config = dict(
    n_experts=40,
    d_expert=512,
    hidden_act='geglu',
    moe_layers=[1, 3, 5, 7],
    init_std_router=0.0334,
    norm='layernorm',
    norm_eps=1e-06,
    beta1=0.95,
)
Below are experts of layer 5 (counted from 0) of a mixture-of-experts language model. Rows are named router (the router's row for the expert), gate (a neuron's input weights, with its number), up (a neuron's input weights, with its number), down (a neuron's output weights, with its number) and show model dimensions 80-159. Each number is 200 + 30 x the weight over its row's rms, rounded and kept within 0 to 999.
After each expert's rows: "comes after" lists some tokens at least twice as common just before its tokens as in all text. This comes from a sample of Wikipedia text that the model never trained on. Tokens count by the router's weight.

# expert 2
router,182,179,215,221,213,183,201,200,179,255,201,172,237,146,203,200,209,161,234,258,133,232,215,192,208,177,240,162,206,246,171,250,238,223,229,213,174,199,184,208,174,267,179,129,175,253,161,178,227,223,189,227,183,182,275,189,211,162,208,189,190,166,141,223,176,177,203,247,178,202,158,226,138,179,196,176,190,152,158,186
gate0,215,203,154,166,174,158,198,160,232,176,223,190,225,189,277,202,160,198,231,179,187,203,179,242,185,196,204,174,184,199,153,241,154,136,238,141,198,209,215,177,173,148,185,206,257,146,144,163,193,191,177,198,160,129,217,188,190,260,227,183,192,205,220,215,188,267,165,189,220,216,218,240,249,153,223,202,203,131,197,194
up0,180,225,182,236,191,194,190,190,196,210,174,224,170,225,157,187,204,190,142,220,169,208,206,169,148,183,221,276,245,221,201,216,196,245,194,216,202,186,200,201,230,234,198,192,130,230,194,248,218,179,246,179,241,220,178,193,213,180,200,184,205,210,190,223,207,182,214,199,150,181,165,179,156,250,207,178,149,205,183,206
down0,192,193,196,206,214,155,177,247,198,244,193,255,183,204,194,242,209,194,204,181,217,209,183,200,187,167,134,188,158,222,195,175,219,191,185,198,230,236,162,240,257,234,173,234,192,223,278,182,194,252,213,211,205,251,232,165,91,160,238,191,209,161,262,172,176,162,143,191,187,240,231,242,171,207,223,235,153,192,226,217
gate1,156,164,125,199,199,254,263,207,217,199,207,192,155,175,195,167,236,205,138,238,141,221,226,188,258,185,224,189,235,225,225,167,193,204,177,187,212,208,168,185,224,251,217,183,229,207,204,223,209,195,256,171,246,175,212,163,200,201,207,159,177,189,203,194,200,210,193,199,213,214,222,237,211,180,189,187,290,225,172,183
up1,226,211,136,194,211,185,213,207,198,194,180,150,176,185,265,255,204,238,178,163,218,215,205,255,196,167,226,190,139,210,227,231,193,201,137,229,183,181,212,258,162,232,180,200,200,183,206,181,184,200,229,235,233,200,167,184,213,226,230,166,189,207,222,207,191,161,171,190,238,191,242,191,182,229,213,148,164,221,219,182
down1,185,144,214,215,175,222,250,217,203,294,198,193,237,194,206,141,179,186,179,198,172,157,158,184,154,181,227,216,238,172,209,206,221,212,212,213,227,180,227,197,201,204,186,271,261,195,222,164,182,148,201,187,204,184,203,210,175,220,225,178,205,209,188,169,213,184,181,208,224,200,191,210,257,166,207,144,166,159,200,159
comes after: "-", " al", " non", " Al", "e", " Women"

# expert 25
router,214,160,227,209,208,200,170,229,202,219,180,191,196,155,191,218,210,201,206,207,187,200,206,219,214,193,213,211,185,207,207,271,201,182,272,280,193,166,132,193,217,201,231,187,200,199,163,225,233,221,206,200,198,192,238,191,199,169,199,160,171,208,187,205,225,180,206,173,192,188,218,242,227,196,151,149,218,218,259,192
gate0,210,177,166,199,204,178,184,164,230,181,249,155,170,205,163,191,213,184,191,146,231,234,218,117,130,220,203,174,227,219,192,234,241,188,213,246,207,244,188,205,194,235,147,184,227,203,146,240,198,222,184,215,261,163,164,182,156,165,254,241,211,195,182,190,171,219,204,178,139,170,242,133,187,171,221,194,154,215,229,187
up0,198,188,193,209,243,182,246,200,200,145,194,206,217,200,203,246,242,203,187,130,207,216,194,236,188,255,216,195,226,200,215,243,145,216,186,202,224,198,219,205,207,189,187,251,229,270,181,183,243,182,236,194,192,127,212,198,171,254,174,223,197,226,231,250,195,227,166,158,208,178,170,138,197,209,188,144,168,225,162,247
down0,183,206,155,209,240,208,171,169,217,225,206,148,220,216,161,183,211,133,239,217,185,227,158,185,198,222,185,195,206,185,162,192,202,126,213,195,137,245,242,192,234,165,191,214,167,142,235,266,266,209,197,170,237,188,211,192,204,157,209,74,178,237,193,199,189,227,203,181,213,171,199,206,239,155,206,254,228,187,176,204
gate1,154,172,194,180,185,236,217,197,211,207,177,202,207,163,263,171,219,200,245,203,173,170,252,225,143,259,154,191,167,200,202,197,200,218,161,222,197,134,232,182,263,165,202,224,128,149,222,207,179,189,181,174,206,150,221,226,186,209,199,192,166,194,193,184,285,182,198,191,223,191,172,197,170,165,263,183,205,189,172,250
up1,164,175,205,204,216,255,220,256,206,237,249,185,219,198,203,222,166,161,234,193,218,147,195,224,165,185,233,178,205,208,269,119,213,189,155,211,210,164,264,255,228,148,223,226,215,147,174,197,202,176,130,199,226,219,161,171,234,187,218,214,214,183,205,158,230,180,218,159,216,189,213,237,200,171,192,217,234,170,120,254
down1,208,254,174,179,201,235,174,169,225,172,164,202,188,238,184,247,217,197,229,220,200,215,216,229,217,244,224,226,202,146,276,171,116,192,196,119,150,199,236,195,234,213,184,248,212,199,205,228,184,160,160,160,215,196,176,222,250,220,197,235,188,224,136,205,169,220,184,181,208,185,199,219,178,211,213,169,222,212,211,284
comes after: "-", "\n\n", ":", "Personal", ")", "Scientific"

# expert 15
router,203,160,240,232,241,159,178,201,184,255,198,187,161,159,200,168,221,147,240,186,201,221,211,216,198,227,188,209,149,225,211,201,210,207,210,206,191,156,131,207,200,216,165,178,174,235,249,255,244,226,230,212,175,194,198,182,218,211,167,190,194,154,207,212,207,150,238,200,192,184,195,152,185,209,157,157,182,198,190,232
gate0,218,186,228,191,226,214,189,178,220,236,216,186,193,199,176,227,273,196,180,234,156,190,225,210,235,221,180,209,196,150,180,248,133,161,223,182,168,176,262,199,200,211,240,128,185,210,180,193,254,188,252,254,179,166,157,210,189,209,236,186,162,199,189,173,230,224,219,196,162,212,199,181,189,152,247,228,210,150,204,187
up0,191,222,183,192,212,215,198,220,229,179,194,242,135,215,174,167,160,206,223,174,256,233,162,168,187,196,192,225,168,194,201,180,195,191,201,275,222,232,168,208,185,213,203,175,188,207,219,210,228,219,239,174,217,210,274,195,222,185,222,198,239,192,181,183,179,186,192,194,184,203,202,194,247,246,229,166,158,219,202,163
down0,206,168,209,263,188,190,172,211,203,207,229,202,169,179,220,217,218,185,184,198,225,239,269,190,213,211,238,196,196,232,210,238,196,210,175,202,215,229,263,177,203,238,171,200,213,211,177,164,188,217,254,215,210,226,187,209,146,187,183,171,175,189,176,274,161,228,203,180,145,171,244,172,262,235,231,217,194,187,199,149
gate1,170,213,249,185,179,203,202,215,226,205,145,204,178,258,229,176,226,103,242,206,201,203,225,165,172,206,238,227,203,144,219,192,220,169,192,196,208,191,232,235,196,219,241,164,207,196,237,167,146,197,208,222,242,169,178,199,177,224,200,191,189,255,228,252,151,254,202,200,174,256,190,127,211,212,225,230,217,196,219,207
up1,153,181,247,205,179,247,183,210,210,156,216,206,163,230,264,181,190,227,204,209,190,243,233,190,243,207,195,213,194,189,191,175,175,246,247,175,189,195,206,230,156,187,148,184,192,206,184,176,160,205,182,204,208,180,218,172,271,214,194,183,231,211,246,229,183,249,209,176,147,191,213,119,241,161,217,203,205,211,218,196
down1,182,166,209,232,176,233,214,156,213,184,178,198,200,226,222,212,183,193,172,205,193,228,188,148,205,252,258,169,170,229,227,179,147,200,121,142,201,210,229,220,134,198,266,153,203,178,272,188,274,193,184,207,245,228,208,203,227,235,215,159,234,227,164,175,211,171,165,224,171,212,236,168,191,223,202,155,137,187,206,190
comes after: " (", "\n\n", " the", " \"", "L", " New"

# expert 20
router,201,211,220,213,263,188,220,219,202,200,202,181,178,226,210,197,212,187,188,199,206,162,253,260,161,156,217,243,172,158,177,198,193,179,226,224,173,222,207,207,194,245,246,207,179,216,171,223,200,211,257,170,209,200,161,204,169,196,156,167,195,195,184,170,231,238,221,201,184,225,181,192,210,162,187,168,207,197,225,139
gate0,247,201,239,162,148,214,147,132,100,223,180,236,257,209,163,194,196,202,257,175,223,201,195,184,245,246,150,223,232,192,231,171,201,171,167,220,164,232,181,202,207,209,184,211,218,147,201,212,259,227,210,178,176,224,207,207,166,227,211,180,204,165,202,184,232,184,234,230,216,201,157,242,240,115,193,198,211,158,181,208
up0,182,161,205,237,190,172,177,260,246,222,196,181,207,208,138,197,186,216,247,164,202,207,235,198,190,219,214,201,209,241,219,189,189,189,205,192,228,210,231,212,182,206,203,133,209,221,202,223,174,205,163,175,124,194,207,184,228,212,226,144,165,183,216,183,212,209,124,198,165,213,203,188,202,218,168,222,148,192,202,192
down0,219,235,236,173,223,232,196,214,236,224,158,191,176,164,201,234,265,138,212,178,210,180,237,194,163,204,239,178,176,184,154,203,241,183,184,183,175,226,186,233,180,189,261,181,209,201,158,171,181,211,157,221,205,181,246,159,201,201,246,169,201,202,211,213,253,154,206,151,188,188,161,196,173,194,199,183,218,225,248,220
gate1,190,201,220,166,224,229,162,217,212,267,185,166,220,244,197,189,193,269,186,219,216,192,185,200,223,153,265,179,185,181,185,158,174,197,225,219,222,204,208,177,214,207,230,197,166,222,199,241,157,184,230,229,152,170,228,206,202,225,219,188,250,187,209,200,176,160,218,208,177,235,220,151,247,196,236,199,223,186,179,133
up1,189,178,183,203,246,203,167,212,194,202,205,237,206,207,177,211,212,237,169,226,229,206,238,177,238,147,236,194,216,170,189,178,188,210,210,231,207,168,191,198,220,252,214,204,154,260,219,218,152,197,244,248,199,215,190,220,222,189,190,216,207,269,244,203,225,125,248,195,230,220,244,200,219,204,134,228,199,187,212,169
down1,209,174,200,234,146,176,203,197,217,237,197,212,198,185,189,218,218,148,230,185,214,184,160,186,248,202,133,201,157,181,204,193,197,202,202,238,165,192,164,227,196,222,218,158,228,153,177,217,141,179,200,232,144,172,173,148,156,186,212,183,178,264,223,217,174,176,142,209,179,179,147,158,215,221,204,195,205,189,223,194
comes after: "\n\n", "=", " =", "See", " also", " career"

# expert 39
router,208,182,224,187,220,139,209,215,173,261,208,233,208,189,208,151,247,169,193,236,143,185,206,221,207,212,225,192,159,246,209,219,195,159,240,208,199,211,161,209,182,221,178,161,213,237,186,207,230,212,249,207,180,169,247,233,197,223,160,198,150,141,200,164,195,196,192,226,130,220,195,197,179,175,141,175,124,154,176,193
gate0,187,259,183,209,206,236,144,189,231,193,205,244,192,192,218,251,240,215,182,245,185,235,186,184,196,192,229,195,161,122,193,215,215,198,192,188,142,171,189,164,220,182,239,180,159,187,243,221,260,200,164,164,181,168,176,252,231,193,131,194,177,180,213,135,213,205,185,174,173,245,111,204,240,215,185,227,244,214,194,169
up0,230,198,220,213,183,186,196,237,179,223,198,158,245,180,257,193,246,180,140,206,161,145,185,258,218,212,184,192,184,223,159,213,204,212,202,201,240,208,193,199,197,258,181,248,153,193,178,206,181,171,242,153,210,204,219,234,193,190,206,201,222,202,164,203,213,157,184,224,264,176,182,184,218,180,157,192,207,155,178,149
down0,238,265,194,164,167,226,266,159,197,228,227,196,255,179,230,181,185,229,165,196,215,235,196,265,219,188,189,232,121,166,215,175,259,180,200,180,191,185,197,214,202,160,197,199,165,270,253,210,180,178,167,238,217,202,185,198,249,221,194,183,210,199,213,193,192,243,195,197,261,223,149,196,180,163,184,225,168,158,233,160
gate1,171,147,163,250,195,187,210,180,221,208,211,211,185,160,232,221,234,198,242,218,181,216,135,197,184,180,246,181,208,146,179,202,209,226,291,202,242,174,218,140,192,165,183,201,203,168,207,174,234,216,202,218,221,196,202,193,202,206,199,185,215,211,212,155,187,159,198,215,186,183,194,199,176,173,180,229,226,189,195,207
up1,199,214,237,176,182,220,219,162,167,225,183,200,258,221,175,211,181,236,157,253,200,151,217,198,256,212,162,220,256,257,196,172,232,202,173,135,158,231,195,205,210,173,181,247,244,232,176,197,211,194,198,212,232,210,225,215,209,190,183,247,190,239,222,190,199,194,190,180,226,169,176,196,165,256,179,155,188,195,208,210
down1,130,238,140,191,210,160,164,192,182,226,131,219,169,207,236,258,229,196,257,212,179,210,213,207,240,146,194,163,224,237,209,190,190,269,163,207,174,182,180,219,226,173,223,236,172,218,233,189,251,219,215,196,217,181,204,191,156,209,216,164,169,243,191,186,184,159,206,211,163,149,201,190,241,217,186,221,215,183,226,232
comes after: ".", "=", " =", ":", "\"", ")"

# expert 0
router,213,192,182,250,216,231,197,211,163,197,181,200,217,226,152,173,196,204,260,232,183,193,207,243,191,173,252,197,201,234,181,213,193,209,223,206,207,210,190,205,188,206,147,159,218,261,216,238,226,260,199,155,230,200,208,270,176,196,193,232,160,218,187,178,236,209,201,197,177,218,205,168,256,164,212,204,159,185,216,237
gate0,221,255,195,215,211,156,215,157,235,191,219,153,215,194,200,185,237,255,244,247,153,232,206,171,182,216,247,189,202,204,152,217,145,177,175,208,153,191,192,182,187,216,168,240,180,255,168,193,221,207,204,213,230,205,229,229,201,192,190,176,223,250,252,241,265,185,215,163,193,152,216,214,177,169,191,190,178,170,183,224
up0,200,157,234,193,218,171,207,197,187,194,223,169,235,186,134,211,241,245,225,155,139,241,205,194,185,188,145,226,222,193,179,169,195,214,186,153,217,245,198,191,179,247,179,191,197,194,219,228,199,178,191,198,184,220,207,209,210,213,196,226,208,263,224,264,229,262,172,218,225,206,164,138,181,151,188,157,184,174,214,263
down0,175,190,212,143,219,171,245,153,197,236,241,170,202,199,213,223,204,209,226,231,229,211,178,208,149,169,210,239,215,179,179,183,176,187,180,127,232,225,218,162,226,203,166,205,219,198,197,217,152,239,232,194,221,192,195,169,173,231,232,157,215,242,197,132,151,234,195,144,174,129,215,253,209,168,222,148,212,264,205,232
gate1,182,204,219,184,222,221,248,227,235,148,178,192,168,217,168,213,186,247,210,154,172,243,168,209,228,208,200,192,188,192,211,204,160,221,188,197,193,228,223,190,188,178,158,194,173,264,252,193,182,226,233,188,207,211,120,283,185,165,195,194,192,210,165,183,214,171,181,181,166,177,172,217,189,199,217,217,194,156,188,224
up1,243,225,177,245,224,265,183,210,245,201,182,230,211,221,215,188,205,219,160,193,196,214,172,187,149,196,156,183,199,199,208,237,224,202,225,283,164,242,241,200,192,188,224,206,235,193,211,180,197,117,210,166,180,161,186,171,157,139,204,214,219,179,176,186,248,264,174,175,156,198,226,198,175,162,239,237,186,233,186,191
down1,192,178,188,235,209,219,199,230,205,226,197,128,210,224,187,249,262,230,158,162,239,206,211,200,191,193,177,181,226,187,170,174,211,202,167,198,266,226,220,226,175,181,189,253,235,181,244,185,204,278,201,172,233,198,214,179,163,185,179,167,190,217,194,183,213,241,225,162,231,174,192,247,201,228,157,155,214,173,189,211
comes after: ",", ".", " that", " where", " when", " and"

# expert 29
router,194,176,182,205,246,194,194,225,192,159,150,226,207,203,238,168,213,171,210,223,164,180,192,268,184,269,276,224,221,216,175,223,255,161,210,225,213,230,182,221,228,247,214,168,197,152,177,240,223,184,193,227,159,165,221,245,199,190,146,207,228,134,190,230,236,198,218,252,162,184,150,238,197,229,160,144,193,172,174,183
gate0,191,199,192,190,182,249,225,140,213,247,209,191,187,220,189,210,183,225,180,185,224,241,234,251,189,216,223,238,236,227,194,237,212,178,245,188,161,183,223,243,208,176,127,158,213,228,244,222,229,128,151,198,217,187,209,227,162,209,180,157,199,206,223,180,175,242,204,161,170,213,181,196,165,236,216,208,217,211,205,177
up0,181,190,185,197,165,224,264,185,206,216,206,214,186,243,160,218,175,208,168,213,188,197,173,235,155,138,201,205,180,229,187,162,199,175,246,165,172,236,258,240,179,209,152,197,225,194,187,245,255,139,240,215,251,175,215,219,168,225,214,176,192,214,218,196,187,224,225,200,243,193,170,184,155,261,203,221,181,241,199,209
down0,196,170,238,244,172,173,215,216,209,269,174,179,220,205,230,153,181,207,206,164,234,241,185,177,164,212,190,203,187,202,222,220,229,239,202,175,172,212,164,200,205,181,197,240,149,241,174,203,214,243,252,217,271,184,217,243,224,243,207,180,220,216,185,205,200,238,228,146,199,226,182,180,184,219,204,213,244,257,166,232
gate1,220,225,186,205,225,228,202,218,168,185,199,203,221,179,193,221,160,168,196,182,239,237,224,177,185,233,271,221,256,218,228,186,200,228,148,192,256,194,208,137,171,220,180,200,205,199,237,203,196,161,185,124,181,201,192,276,189,173,162,223,207,203,235,171,208,170,221,159,150,203,194,188,208,186,237,208,229,231,113,238
up1,198,234,178,198,213,240,237,239,217,164,199,242,216,181,205,199,192,199,185,219,198,201,203,184,209,251,199,194,231,246,234,177,135,226,126,215,193,211,173,202,202,216,174,194,172,214,219,175,184,173,225,197,168,245,181,225,192,177,223,244,231,183,262,234,271,193,207,184,184,180,201,241,201,179,147,198,199,192,211,173
down1,229,208,220,162,195,203,218,173,209,192,171,214,176,190,274,246,219,198,184,158,232,203,204,166,215,168,195,220,209,141,204,219,147,186,235,215,224,115,181,172,164,223,205,188,188,172,213,251,225,206,194,207,188,188,205,210,172,180,184,201,213,199,171,190,207,184,177,221,228,221,171,211,225,242,231,180,143,184,191,230
comes after: "\n", "  ", "-", "\n\n", " Party", " 0"

# expert 33
router,210,198,174,222,234,176,147,247,221,220,181,145,248,170,198,193,205,164,211,237,163,212,239,242,201,190,216,173,212,200,203,202,236,209,219,209,169,154,198,235,202,192,199,189,168,223,217,183,223,243,199,248,175,217,244,264,180,210,188,182,205,152,139,222,184,184,217,238,169,207,237,212,193,167,180,187,208,180,153,246
gate0,172,215,148,160,171,227,225,180,205,183,196,143,169,154,230,195,191,165,213,215,231,191,169,225,180,243,159,253,176,211,207,192,155,139,244,206,211,194,169,184,155,216,199,189,180,189,208,184,213,178,224,215,167,227,210,226,169,240,183,170,215,228,223,179,169,240,190,202,196,192,130,225,239,179,214,198,231,181,269,201
up0,234,212,126,181,183,222,196,219,215,197,183,146,238,177,287,216,169,186,181,273,196,215,190,173,182,242,204,242,198,218,213,187,155,161,235,217,226,210,236,178,187,211,211,189,212,221,214,170,173,191,217,145,160,188,227,231,182,199,188,190,199,216,202,225,205,211,207,153,221,261,139,143,231,181,197,223,236,201,215,169
down0,189,216,179,194,201,200,230,201,171,170,212,189,160,217,242,136,163,185,224,186,165,197,279,227,163,255,188,193,170,192,210,183,233,212,179,207,225,182,204,243,166,244,257,204,198,225,176,164,203,277,220,201,200,202,232,159,178,227,230,188,212,163,188,153,226,190,195,219,183,167,239,196,219,154,181,238,217,171,159,143
gate1,217,171,130,158,225,196,179,209,244,201,233,200,186,189,167,185,212,149,215,220,197,248,184,225,215,200,177,180,160,275,250,185,147,200,216,194,169,166,212,172,187,146,153,149,221,251,257,243,165,203,158,222,217,245,196,180,246,175,230,195,189,228,196,178,209,199,266,138,215,177,184,223,155,197,168,204,204,193,137,176
up1,218,216,188,208,185,193,182,173,189,225,192,190,201,192,207,184,239,225,184,192,212,196,201,226,184,199,209,197,179,166,148,170,182,177,243,207,232,157,163,199,254,195,204,177,166,202,167,147,280,235,201,150,144,201,166,219,204,182,188,239,227,189,205,228,166,206,147,224,121,188,220,203,164,213,200,262,198,159,180,152
down1,229,261,164,204,173,184,197,211,210,153,258,210,232,169,185,213,199,224,225,177,211,118,198,228,154,204,223,191,243,230,198,215,257,292,216,189,233,176,211,202,240,193,243,197,231,104,177,172,202,179,224,186,181,207,165,232,141,223,175,185,248,211,233,233,182,202,199,200,171,180,148,229,254,185,223,200,140,226,214,179
comes after: "\n", "\n ", " 6", " 1", " 2", " 3"

# expert 7
router,186,182,173,227,266,103,125,228,213,246,187,162,197,206,171,209,158,208,204,188,176,159,192,232,174,218,208,199,177,262,188,196,239,219,243,227,227,194,187,249,156,205,185,178,202,242,197,183,211,183,205,240,176,173,206,175,194,164,130,195,177,193,236,216,178,242,259,223,157,208,198,257,236,185,180,167,185,208,207,204
gate0,208,190,170,187,194,124,179,248,180,176,143,201,231,236,189,215,202,199,216,234,281,199,227,212,209,202,206,244,195,205,192,224,227,181,202,296,225,221,188,232,184,216,224,283,208,237,223,157,251,182,166,194,183,197,227,163,224,202,199,247,181,200,228,180,216,180,220,165,152,187,246,169,179,213,206,214,234,212,204,209
up0,202,202,191,217,221,186,201,227,198,256,202,191,232,148,219,229,178,185,208,171,195,199,162,166,165,135,214,232,180,192,209,236,224,180,244,227,191,222,241,207,181,183,190,211,211,173,282,173,176,221,168,211,202,175,236,166,211,252,218,203,215,249,240,179,206,216,197,196,163,210,204,196,225,235,211,201,220,228,168,209
down0,214,249,187,218,156,143,175,226,196,190,180,218,225,122,211,198,229,220,231,242,172,189,257,225,249,152,201,180,228,216,140,144,162,191,187,241,176,207,173,160,214,171,216,183,182,210,238,152,262,207,284,166,224,221,127,173,204,204,215,200,181,172,157,171,190,242,211,223,206,196,152,227,199,232,153,175,208,170,231,231
gate1,231,199,176,200,124,250,244,212,201,227,177,216,182,200,154,243,208,211,217,183,244,206,223,180,206,142,162,181,198,196,216,169,208,204,199,129,226,286,205,206,182,183,192,218,196,242,225,176,236,196,209,159,168,163,194,231,225,170,206,191,263,212,186,220,179,216,220,167,173,145,240,248,164,184,228,199,252,180,230,166
up1,248,226,197,215,152,247,247,217,279,226,178,226,271,186,174,235,219,200,206,197,213,216,212,188,181,165,224,184,164,170,193,175,163,167,194,189,220,248,227,199,192,180,170,190,164,232,178,196,280,133,200,180,146,192,245,184,263,172,195,215,235,217,176,205,188,237,179,149,218,173,228,221,254,245,216,182,207,183,234,156
down1,179,213,227,228,201,207,235,147,185,236,149,165,218,194,212,222,176,172,134,175,168,243,172,177,192,171,192,197,215,223,239,221,205,228,186,219,148,167,191,249,204,146,229,204,180,170,182,200,177,273,198,170,181,252,153,226,191,247,198,209,203,238,136,265,150,224,214,216,166,214,244,160,148,147,172,188,164,216,219,156
comes after: " of", " in", " to", "'", " at", " for"

# expert 3
router,203,146,223,214,225,112,146,204,228,231,218,224,223,224,138,200,242,151,181,251,175,229,237,200,206,189,176,220,130,231,197,232,205,183,237,229,142,199,207,200,177,219,201,211,150,253,158,191,242,251,265,187,151,215,224,225,213,203,158,228,158,199,144,178,186,252,214,224,184,240,201,199,195,185,178,208,191,158,205,228
gate0,199,243,207,222,195,177,207,168,215,230,162,160,229,201,201,190,122,208,209,227,224,221,194,219,199,193,233,184,178,195,244,190,214,232,206,138,206,211,201,207,158,207,206,132,255,188,217,235,253,229,226,248,214,206,209,210,182,145,159,241,179,196,258,225,269,199,240,157,244,177,252,151,247,167,210,227,206,228,208,223
up0,219,181,226,231,174,178,197,165,212,226,172,205,258,203,188,191,177,193,243,265,164,214,172,218,216,206,200,192,196,245,213,179,158,184,174,255,189,187,216,233,244,214,168,150,194,190,217,220,222,219,260,199,165,195,226,174,166,154,187,273,152,153,201,205,253,207,197,223,188,236,222,195,211,156,198,157,144,224,96,172
down0,206,160,242,231,185,223,211,169,191,213,217,202,196,209,172,217,254,195,157,186,158,187,209,194,246,195,208,220,200,192,210,161,196,141,250,242,215,165,219,106,213,198,229,255,203,215,183,204,201,216,217,252,220,212,157,230,194,194,244,232,240,198,212,167,172,200,197,212,216,239,255,186,181,231,246,184,219,200,192,184
gate1,126,210,193,223,201,196,192,135,189,225,248,174,219,160,188,160,184,181,205,178,213,214,225,208,203,192,230,225,238,232,168,240,181,241,208,200,186,212,189,171,234,214,216,249,236,186,184,184,229,188,195,194,223,176,229,236,203,245,231,174,163,222,205,202,190,195,238,184,171,174,188,233,188,216,155,220,204,234,271,206
up1,157,240,202,236,182,190,195,136,201,188,229,170,146,187,235,195,180,152,208,197,196,247,148,199,232,221,200,247,130,166,193,157,181,232,190,190,257,218,190,229,204,236,221,197,178,183,236,170,234,141,219,204,228,190,198,219,164,213,180,211,236,181,242,224,194,198,203,188,136,232,171,184,243,257,189,177,196,250,241,192
down1,224,164,190,219,158,202,185,163,218,170,156,173,202,252,173,200,220,223,194,241,220,190,216,231,194,234,183,187,247,217,226,190,201,183,225,219,217,217,194,196,156,166,187,185,185,264,177,217,214,130,161,212,181,241,214,221,225,202,208,190,230,219,240,170,177,207,259,243,191,234,155,204,174,160,232,170,245,197,171,214
comes after: ",", "s", " one", " well", " such", "ed"

# expert 30
router,183,191,192,273,207,197,146,195,243,200,203,169,180,138,216,225,258,208,190,260,167,213,229,202,202,229,238,216,217,216,199,199,218,155,223,203,170,176,141,191,229,222,181,141,198,232,209,218,230,222,175,213,202,155,212,178,212,177,198,207,176,170,144,214,205,189,165,241,138,233,156,223,198,197,186,183,165,194,198,235
gate0,245,169,191,190,189,196,163,203,217,217,188,192,227,219,195,206,211,211,206,192,172,250,208,149,197,222,221,177,202,185,181,187,182,154,248,214,196,175,249,194,148,194,122,157,213,181,259,177,209,204,176,194,210,224,224,194,187,247,200,236,194,220,187,212,200,189,219,292,149,196,196,204,225,226,228,176,220,145,178,154
up0,242,186,184,182,182,207,129,209,225,239,156,186,260,187,219,206,232,218,155,169,196,175,189,122,215,186,244,181,224,203,208,183,186,179,151,236,155,162,224,222,151,164,155,175,187,196,212,211,176,189,186,205,210,188,148,239,239,211,185,187,251,245,224,205,178,199,258,274,211,196,186,174,215,204,186,162,188,181,171,173
down0,192,244,227,202,185,236,206,176,205,161,203,188,183,234,277,190,234,177,207,181,197,222,175,176,189,189,210,216,224,215,154,202,187,247,240,162,215,175,171,222,211,231,199,169,171,232,219,222,196,203,185,147,186,259,256,198,177,279,184,120,198,197,253,197,259,162,163,126,243,222,117,137,251,229,217,198,173,165,156,199
gate1,186,198,219,196,204,186,198,167,183,214,231,182,184,208,202,198,211,192,210,195,156,174,201,158,213,132,202,223,236,217,175,181,188,161,256,170,202,183,188,200,209,198,187,207,185,255,202,159,200,191,205,147,186,204,149,178,173,169,220,190,194,157,129,192,214,218,137,192,160,258,188,206,232,133,210,172,208,172,192,206
up1,212,218,207,213,202,145,171,218,163,202,226,191,143,216,203,203,179,200,227,204,175,168,217,180,184,214,134,171,174,174,220,237,185,214,202,253,188,232,219,200,189,197,211,158,173,209,188,211,181,194,212,207,176,170,179,201,206,209,211,188,228,259,237,169,186,188,187,190,174,186,215,161,180,204,192,220,213,202,213,214
down1,226,226,185,230,199,244,185,199,177,196,195,227,234,149,202,199,210,215,233,122,176,178,200,254,191,227,195,213,213,225,195,157,239,192,206,272,229,214,215,163,190,213,192,202,199,231,234,196,210,215,199,219,189,233,161,195,169,208,255,200,254,216,228,220,244,247,226,190,204,174,172,187,220,197,212,258,235,180,229,208
comes after: " the", " of", "-", " in", " and", ":"

# expert 9
router,212,132,188,201,234,170,170,239,222,191,206,152,223,192,195,158,205,175,203,211,182,210,212,229,165,209,210,191,236,218,189,210,218,189,205,196,222,206,147,229,268,187,174,154,182,239,158,254,213,259,210,229,152,160,251,203,198,191,150,178,162,230,198,193,185,242,214,209,220,199,214,170,196,168,173,158,198,189,170,200
gate0,136,191,226,195,167,205,206,170,211,239,278,188,199,118,192,211,225,157,191,223,195,170,200,193,251,217,187,185,203,259,203,180,168,212,161,203,199,176,166,177,177,175,158,221,204,175,138,189,208,206,176,194,195,194,219,210,184,263,173,178,252,227,207,180,192,124,231,196,162,222,187,214,180,198,205,190,187,201,224,245
up0,165,137,190,210,187,184,177,236,134,193,236,227,137,196,152,219,212,178,172,213,199,138,180,194,233,200,170,163,215,226,205,191,153,192,177,230,190,217,199,207,180,189,186,210,232,185,94,240,209,233,235,161,140,211,209,176,153,201,125,194,246,259,214,223,245,164,225,199,193,256,177,238,223,220,233,201,162,178,226,269
down0,247,196,231,153,192,161,175,204,189,245,189,183,221,189,210,180,170,192,251,135,167,186,228,199,171,83,193,187,234,205,150,217,197,166,227,221,217,201,219,200,200,187,188,214,185,199,238,210,212,194,202,176,209,201,187,157,169,210,204,201,230,135,218,183,197,162,146,189,229,229,216,261,200,172,216,190,216,229,190,203
gate1,243,192,185,204,140,239,158,176,177,232,194,277,229,242,221,170,160,175,214,227,197,169,202,220,228,148,270,211,167,225,174,174,201,211,173,221,177,227,249,172,161,208,186,212,148,190,227,195,233,210,162,200,180,210,211,184,230,204,203,168,196,217,190,213,214,191,202,202,223,216,237,208,245,200,202,180,201,150,213,242
up1,197,185,210,224,146,182,144,221,145,208,203,278,224,240,192,198,175,159,190,214,176,210,177,187,248,164,226,209,145,240,195,169,189,160,223,191,226,185,231,175,185,242,226,211,181,207,243,195,193,211,186,175,128,241,197,199,246,182,224,229,171,217,225,189,165,197,181,164,203,217,228,197,246,173,192,178,191,172,234,198
down1,170,221,217,160,253,205,172,190,173,177,201,182,144,182,169,141,206,180,193,202,257,170,219,166,225,189,184,153,231,188,269,195,222,182,247,168,220,255,165,247,116,218,168,214,226,221,197,182,147,169,195,229,224,210,202,199,204,169,244,185,209,191,214,203,207,178,181,165,182,196,173,217,246,276,148,196,190,202,273,238
comes after: " |", ")", "|", " information", ";", " classification"